config.yaml
balance_loss: 0.000167
init_std_router: 0.0154
dataset: "wikipedia_en"
Below are experts of layer 6 (counted from 0) of a mixture-of-experts language model. Rows are named router (the router's row for the expert), gate (a neuron's input weights, with its number), up (a neuron's input weights, with its number), down (a neuron's output weights, with its number) and show model dimensions 0-255. Each number is 128 + 24 x the weight over its row's rms, rounded and kept within 0 to 255. Numbers have three digits each.
After each expert's rows: a language model's description of what the expert responds to; "comes after" lists some tokens at least twice as common just before its tokens as in all text. This comes from a sample of Wikipedia text that the model never trained on. Tokens count by the router's weight.

# expert 21
router:116150137139135166082125117084189115139147085144106166139110124111145148139153126136148147130131116101153124130131164112119131160161129135094118148117162133188160122135130130114121151140125084110158118146115168108196131156163126129124163119128131142163153133120153116099123133112078131123081118127109142084112151063129168076125194158145144110116147151121168130184103090136089113138113064095104165164086120110190130119126112108136148126165127118149146132156149143137127130153121154089132125132116122105116106108127168140125108145086102156106098091127099117139165135135110117141119143125121134104130160103135101118139136146141134127140158129084114149138101117111162127122155148131116137137155132122112121106138137126125203124137121127124126118148152138136092199078146124
gate1:115129119109118136123129147120144143125108134132133099095082126126123110156119066108152127148132107119145148154131107156155067152114141151141157116151185109145114128123133124141112155122193125122123121089080141145137134155149114160123134143164108155135153145097139122136128086142178142142145151134147153068152151144132135126145070105115140127147156150083105104129141138082128110130115128153169153084143152124097087182144163111149145118155148155156106099203125136137105112153096103152171106157163140158093131099123136125115148099069106151124110134134121081102159111118146078098120129125135143154127147165122132102143123141128091124091129150155088135152140141151147151067162146091135103124081118134122134106104090118133106097092124120140103158133120101131113119137124130
up1:129163110174147143175116174118138124078162140143202170143134141129114120170161120110168121129130122151129142138161122128116105125118101163135098155141121086108086116133132137101155126109112153129172131137170139097102119159136166134127108170127150114137120115106114094124174098097121084169165154147124156104208135167075163151125127149172101114145121136118146111149150156131112174139132158127123124082135115095116085142129190108087122085082165113101105133109133136118141177108106093117149129087133112122104121113152148168114140124103128146132133121117090117119110158138149176104143108100154100154150134120098101178133136119109089111090093163128128118120107136148122126107122155119114156111121122133137110128129135116127127147132096124156136107122149130102150107119114132
down1:146055108123127132121111171136149128131139170129129175137093181168128128144163113095168117136127122090113112135134110119097130142101120123133110170160123166135144091160165143107159094083137147112155105123130122128123132126128147157127145133146106128176132164181120094134129125108175091093110149103131153146138116131142090087098099142136145084155101109116152115109120109142151110155124114107159125113158112128121134112107101113123154102106158154059063130101128132124145146139111100113150155171145076098140136155146125141146123180081108124126130166096147133114093103150127160127113133127093124124132146152146131138126099131146118135152124101144164163165108123127120099151194124107124137107109087112082143128172151167115144129116142142169141125094108121165156159132119132
Year digits
comes after: " in", "|", " (19", " 199", ",", " 198"

# expert 31
router:116067117075132117117085087132153128156140129159116122122116130088153122107171130121139134168122096131136185132130122147136134154137083136089147151122123164156128133124115123111134134128136071138194135143141142118125140127153117166121128123111135106145177116085118122133084111103152056122110104133122145098135136092128129107110192119134124123089147111125121163125102096130120106182141127120117126138107090100145112085118114149125123115100119118127157129115112124100133132127126119131144122104134098109110127139130168147101135154065123090120133068157123142126201129159098133178084129114075150102133146149126161108133162160131147110187145085128135179123161129089138138149127142157090111136138119135127142123124153099128168185126118115116150124117143138101127166142144111
gate1:135116142132111125127131143122143111152171066135129164134152120175110142115108140148134101139127117111149116170154153168132137137140111096086125093121153140147175090120123137135145099176161120129117122194165140116126151150141161122155156064137121087122146137128165145082139118093124156113117168132121133096134149134138128127138137123118135126138155138137089114120092123156128088144113140146147128132124145098138125110149116093162174074128111164135109141102139115161124125136154136115138085178135099118121150200154129177142102128112090142120171152159118098116193094115116094127097162161091125103136168107096121111104144135100116143115133153160107160127113129104130110173111135150116129119159105141113153117093087141065126137107136139134131171119150121177160157130111113
up1:117143147106122189140072168114104148133148148143153143103147146085178129126150124114172160185129146148131114125117084160137123130146182076167117123119120122140113123146153167097119143161116110135100120151126127136140117123133115155108121090125146157127174114110180162124136131145145163146140114128158158101107119122174114146131169127121124099114152115121128158127172160129135174107138114137142147119139113136104140132136083113159116125165101146157121133169121128137102139068102106183112132135120119128115102092078154155141134119130139141156162102146119147182127071109121123111165084144158125159118109121153141161124117110118135141109199143116140126116156100132136110166135138136132146096090124153149114121115139119122117143146099118147166081109139120103135108199127168
down1:133127137122155137127131126131140157129118171126175123103108170125115136152123135135140144153101136128138112149122126136145103159116108112134118121130132093159158166116140171107151105152105148131108124161125153105137119153139113142130186121178135150130150123097098154155185094101129146142120122145170131175150130142110104073117129129136107113115105166129140138123166144145154145112134070151143127124178137125120108109158124138156110099157160129135080093195150105123145135114143136140115155139103143098163132119108145143156153125100112121130134149146130140162146110142129073105174136106144103180137108140082149124209115113155102153138188114140103112118169163158095124126168149114119149130098134081138103125145136119189126153106114155163137132116118156127144083196123139
Coordinating conjunctions
comes after: ",", "s", "s,", " well", "e,", "es"

# expert 1
router:134099111136147138119148116099187048158159093146110131142105138107155106125146130098147127126145100130136137151135171141100129153135123127134096137123129173135165116165136113131153148135157122158166158169105134142117133098168089123123140127119153137138125142130127126173140099094082087140101121160092179101111152093130145131136161092152156123124149160127116160138150112121110129126143116115120144136087133128171156074165140148155147140128068127139118110137096131135131170103104128113166108112163082101127151117125139141140112126085071143108126116125185113128148148153077103141109130130104145076139153107132161151148114189166120130190163152099068138106126139116144124137122113146103107156163136123148135128160146137150173126126113124170139132126145131110111137138138115
gate2:158147135114124136147084124111100111133144160117130115138112157182163126119118112181108106134124142118160145121145169125104140136087086135094135118106108153173099125128109091161134128124193122160144093165098129148106119125110087131144097145121148137134146138169101153169107101135157143117120103180107110119147123102127148112130166118093120134150114134162128134118105131166095163115126127151096125160113149149112127144124120119098135120082095152122114130114153158157096086069135102125133109169119122135133106146106131093117135188106111136178132123160150178142111128123162153135121131151104127090169154125102124121111150129135144094112145110059157115151148131150137139111131128089145121103192099082158153102127151121143105099134080104160122095135094105094116113160120151
up2:143133084124155106162127091126084169109118148110112097165112122119140101144096147098125189107130123107130135173132138096086152176107141187123137138107147127110139140159122073158131095129118122169155121157144147133104162095142089147160095167135096158120128126152138081112141085125095115082145133126153121093088135129081159136130136127118141134145156137156089131136180108102090123094077129122097119145150092131132093142106105082104154091098121102126166135103129136139122128110131159126074130128126194147158126123130150162179157094148131149113158091124128171090113122118153105139118121159162160147145141128130131098140155112124142098127125178130142146094131165152119147129107147157091108117095116124137114120119139126113109136123114152160158099137131127135126137147142134
down2:159135123131129147137167138143107124161119151136137129153151167137105115152104134156095129150139130088151102085143129114133120117089151153102154149091110106124157066105118121110128131122155136120146081101123160129084140175145116133117086142127106115175164147170109100130082107126146119166134121116126100079128138133134173135105134151082170112136127137140116141129132097115111107141112145130121158124143139132094109128087128103079131093114127069131099147131175206157153088164125104124126152129142124137127176108123138158118162134118116103159126139140130137143119149121119115135107154175114158136131125092102135109182164138107116087074138117109171147136166141157118123121119097116113137085084117087084122107142113155106108150149172119134169116091146104139160122150122097
Initial C and M
comes after: "-", " |", " the", ":", " \"", "|"

# expert 10
router:148109156112139119106152092116141054165155069164112129126149123110149133169131135095188147131150126120132104127135156157132130129117114153095136122132156168122152125144153124094132169123169111078139146153090142110112131117126072147091127111129135118158126141120135094147117115122130123163105108148112137129087149066087149086140149138119143069115112142161103184108154134109128075151142115145104163141086119114145121122141132132132122112155130092112109130125105146120144143140107119114147161101126070126107114139119137159123143147112113142079093126122143135142159141145097123159088129145114168089172139120115136123162076169124160117144124125066143145128136183124155115124110110120078130141135135118171132106176133128137155139131109122167130151153156115120096169112149117
gate1:090131111092114091114155143094139129114179124130143098104122153137132130141131098148123157113162100135096150124145133139161159131108107157140126149160134173132122169141147093165138120124160111147150122128150135122117113141139153129163094164148131152121126128141118145167120103130129148121112167095163098120125145108140184138140102171160142139145167163153099133112124126156127111142133129130119148118132137159135123133110091121114167099161124083151099059127144133150167072137135143132144108115172137147154170130102103094088131144087161097100110152112149149136099133117141104144126109123186191134162138098135136127136109184125146117202139130124141131161124178145163149126091119132182124172144133163118128130139140122152121120163127134158153149168129106168162136156119172
up1:092110156090144140158150132132174115163140140120146129093111103107146143154116117129158113120112114139150135142090117127104130113152110170082142120148140141126134116117118145125079133102150130125102152140159144103106153082102119128122153154107134091118124158086099133127150127113170169130101122128115116087112121142117128146143072132139099112081139106109154145145130086135121106169120116163102153093138083147116091118106114092141100122077126121201150153103136143118168127126170147143136155112158124153132064147143121145119152124111072138049137136132157132148104088113167127127150134157066172126127135121139092126125121154131124123135159106131162094109142099096146120080129132120075097124149135128114107126147119077119137128119162129170145126088142096129163098116125126
down1:099142103094112116124155163128122109132118099101126158094121142039161124107107154098159134146122079137137174122096135168128173101158147127074168144105121123131108103138126104158103114155116109111108172145124142108102162126116101148155163132130145129119113138112095142136135100132130109118100108136155130099087139132086195152152094122134108116116132136129182140117078088165121144111145162137118099081153098159103145141136115130147156128105112136159154144128150156122105141109163089134116089136155101120143128122130127127145134170101092135097167144169115150155139122118161132136111125130162130111150143151117089093151064137149137115129186124101130107136163127107142117120126158134137154134115121130153144133126123065133146121149151171152081153112105123124151090117130166
Word-initial short stems
comes after: " the", " a", " and", " of", "'s", " his"

# expert 9
router:129110125125144141127114119106153114175186097153130149155139125098164151144146149128172128148136104077142154166128126120107135146150123135043116095142127148145160116130084107118140167152148066137119130093126151146133180119146110132139131106138170115166113127100116086133129114117121100147097067151134166089110117123104163104154168103115134113120119144137145123120102104085113098166139109121121099149105072132153155103150117115142128066159082121109100120119122145138148143136121126152124126119187125164087131098117142094133123167115105129123109117146159141129200142113120085131102138112109135116149125112129088131153132143151155098160134114110114166163121108139167146138148156118104104187137157144118131132136143134133114124124116162153119170156158150126109135103111101
gate0:132136151097126103124107096130135196110148147064119137114114115131127134125126126071136134140125135121123124134130151113114100150184120165126142151162104138129153149143131124098139186143106153142091105120122147137127156141129137107118144139152139141108115106092116135109122132127113146125116109147102163168117148131185163121094134139106139124159113121119077150077128133143118152106161108118152113120107087111128159157128095108129113102136137117142119164165122124148128121142114160182113111088110087113190143115124176143108138095149127104120103073134105104170163133153173128152107092098118136098075137106128131091142149163083144112178126129175120087128139156150122110116103112102131094118109110086118142106132165169135181144162149158107131130129109163145100149083138158
up0:077171129136167098124122121098141150152088125161133138110149157102146105152084115124137156122128111098136128146122117104164102102100195138150068139132121144083154134160107147109100114146094149114150096124170136121121142114109132133103126125128134103123127166142171135131143109119164142115116121144119154110116134119125154111180106078139107103096107119148104106134095129144090110150122114114144173162153126094127158123139147137129116167132140101102127103112135140116130146146146137093116164150127153118125111110159089169104152123060099101127140123132146103114166127107110146127147148173139136166133141126068117188133122120169138120173112122036154112126082134104090124158138139133138098142123145141129135107117079152109122090136154112135114078119126134118152129156166103
down0:114154146133156081139115086116144131144131153117164106106164152138127121165153139120147151127140141084089112149179143144092102116132129142169148114148114109135173127116119139142078151142146138155128158142033132147104157133162138147130125075169131156143099142070166096090143149124141137150115140150131133106135119139112142115158084144115172093137141148124144097159136136110137147118128157144109122151152110071099117141133092138126110134146085147146146105159164147118169104119100142168144164145096142140162124129136153108089112159095128124119108101090125157140136172142116141155110154153144127167169158114151114162136102115137126138132148102169092130142118109128134126153106090155129118159134146108083152167120162126138125139167155131125125145141129136117166166099163087
Opening quotes, line starts
comes after: "\n", ".", "..", ").", ":", "\","

# expert 23
router:165151118120150139108119121104145084150172105158123145136126116116139146169165151114155153146163143143137126111117138151133157144162140147112120154156116163122163108149090111128173111147145049157151133095072185116117132141129122155124106104096122114149126105119138096139121109148091123167094102145126101103106134137118153129125117155140130086064157088123150126122108119094125138143149089096114161163060122089170137109162133101164117108125130105124116104115124133176152127123115106081142122112151141133072095121107151114110101151107094127096162081168152142123151134109116099153128120143069161101154133099149114144154099145124149127113108142117124141127134138142117127135166152144108130149131162113134144155122113109205170132147129103133118122125141104103100131129147156
gate0:141120106120122110123130179086123169113108124124149145162106093107157124130109122143135087165140160137131138096172144112163119104145139127102121108151135114111136121126070174135131145076148055159155091128118122084147127147094141127127121129135110136103121097103142100112144110177133142149122157109129142156093107127143156138115158112169115135149134104125107126092130149164118169161127112133115132116099155106177105098112148123093118125133117136116132093096085141145145111129118117089143118141110101118092117159112129168137108131113126164111113143138126087096105141121124108145103139097117133104170156080116127129172131172121165153149103153118116169086140143127173135155188137115153084137170133084110115135112144102120124208128090125114108135156165112110174133131137102
up0:129119133114129088150122140137092126145118117111075155131114133136164135217130156171132130145109098103158173145104111118177130111124097135151159129174158111137115120122116133117104176142100142138122152163150134115153113133108132136133183115118111184156154164156107123150100081131110130152106137128146164172114153118132120155130133154154137130142101113172115099151121138151126153144128143126196121090153155151101130095122115112150127139169147139131157162137142133096145138154128139091111133175074144124138094119138176108119070149149126121105099083115131151110116068164161101131123162125099108133130117137135130120126155130128136154116121118106134126137131105119154139083120135100110181160108112149075162113108099113096132173106131108129138141130132067140151142102130113
down0:151060131115118107129166071158132122128115149113107132115129103113104048097104147121118146122102132118140174155173155159147151084125123108152128132135084159143137086128137139151160147155128077141117144116110160120131125146126148130161116152119165154117088142136115139123116158153191112126148142108133133104143112117132132109135145150068112111127167121132155188147144132101187122131116167098137129171121136106122119092111126096096174121132155135133118114156124089176108127168089099101127120098090130108126110162167114153143111126131133091127109116127115091138142135111148145113160116125152147147126122116075107124176113075161107129150113134141128157136122102083103165102112078129142122174127085141116101118131126136156158101117111086122125128126119123115134165154126122
Paragraph break newlines
comes after: "\n", ".", "==", "===", " ==", "s."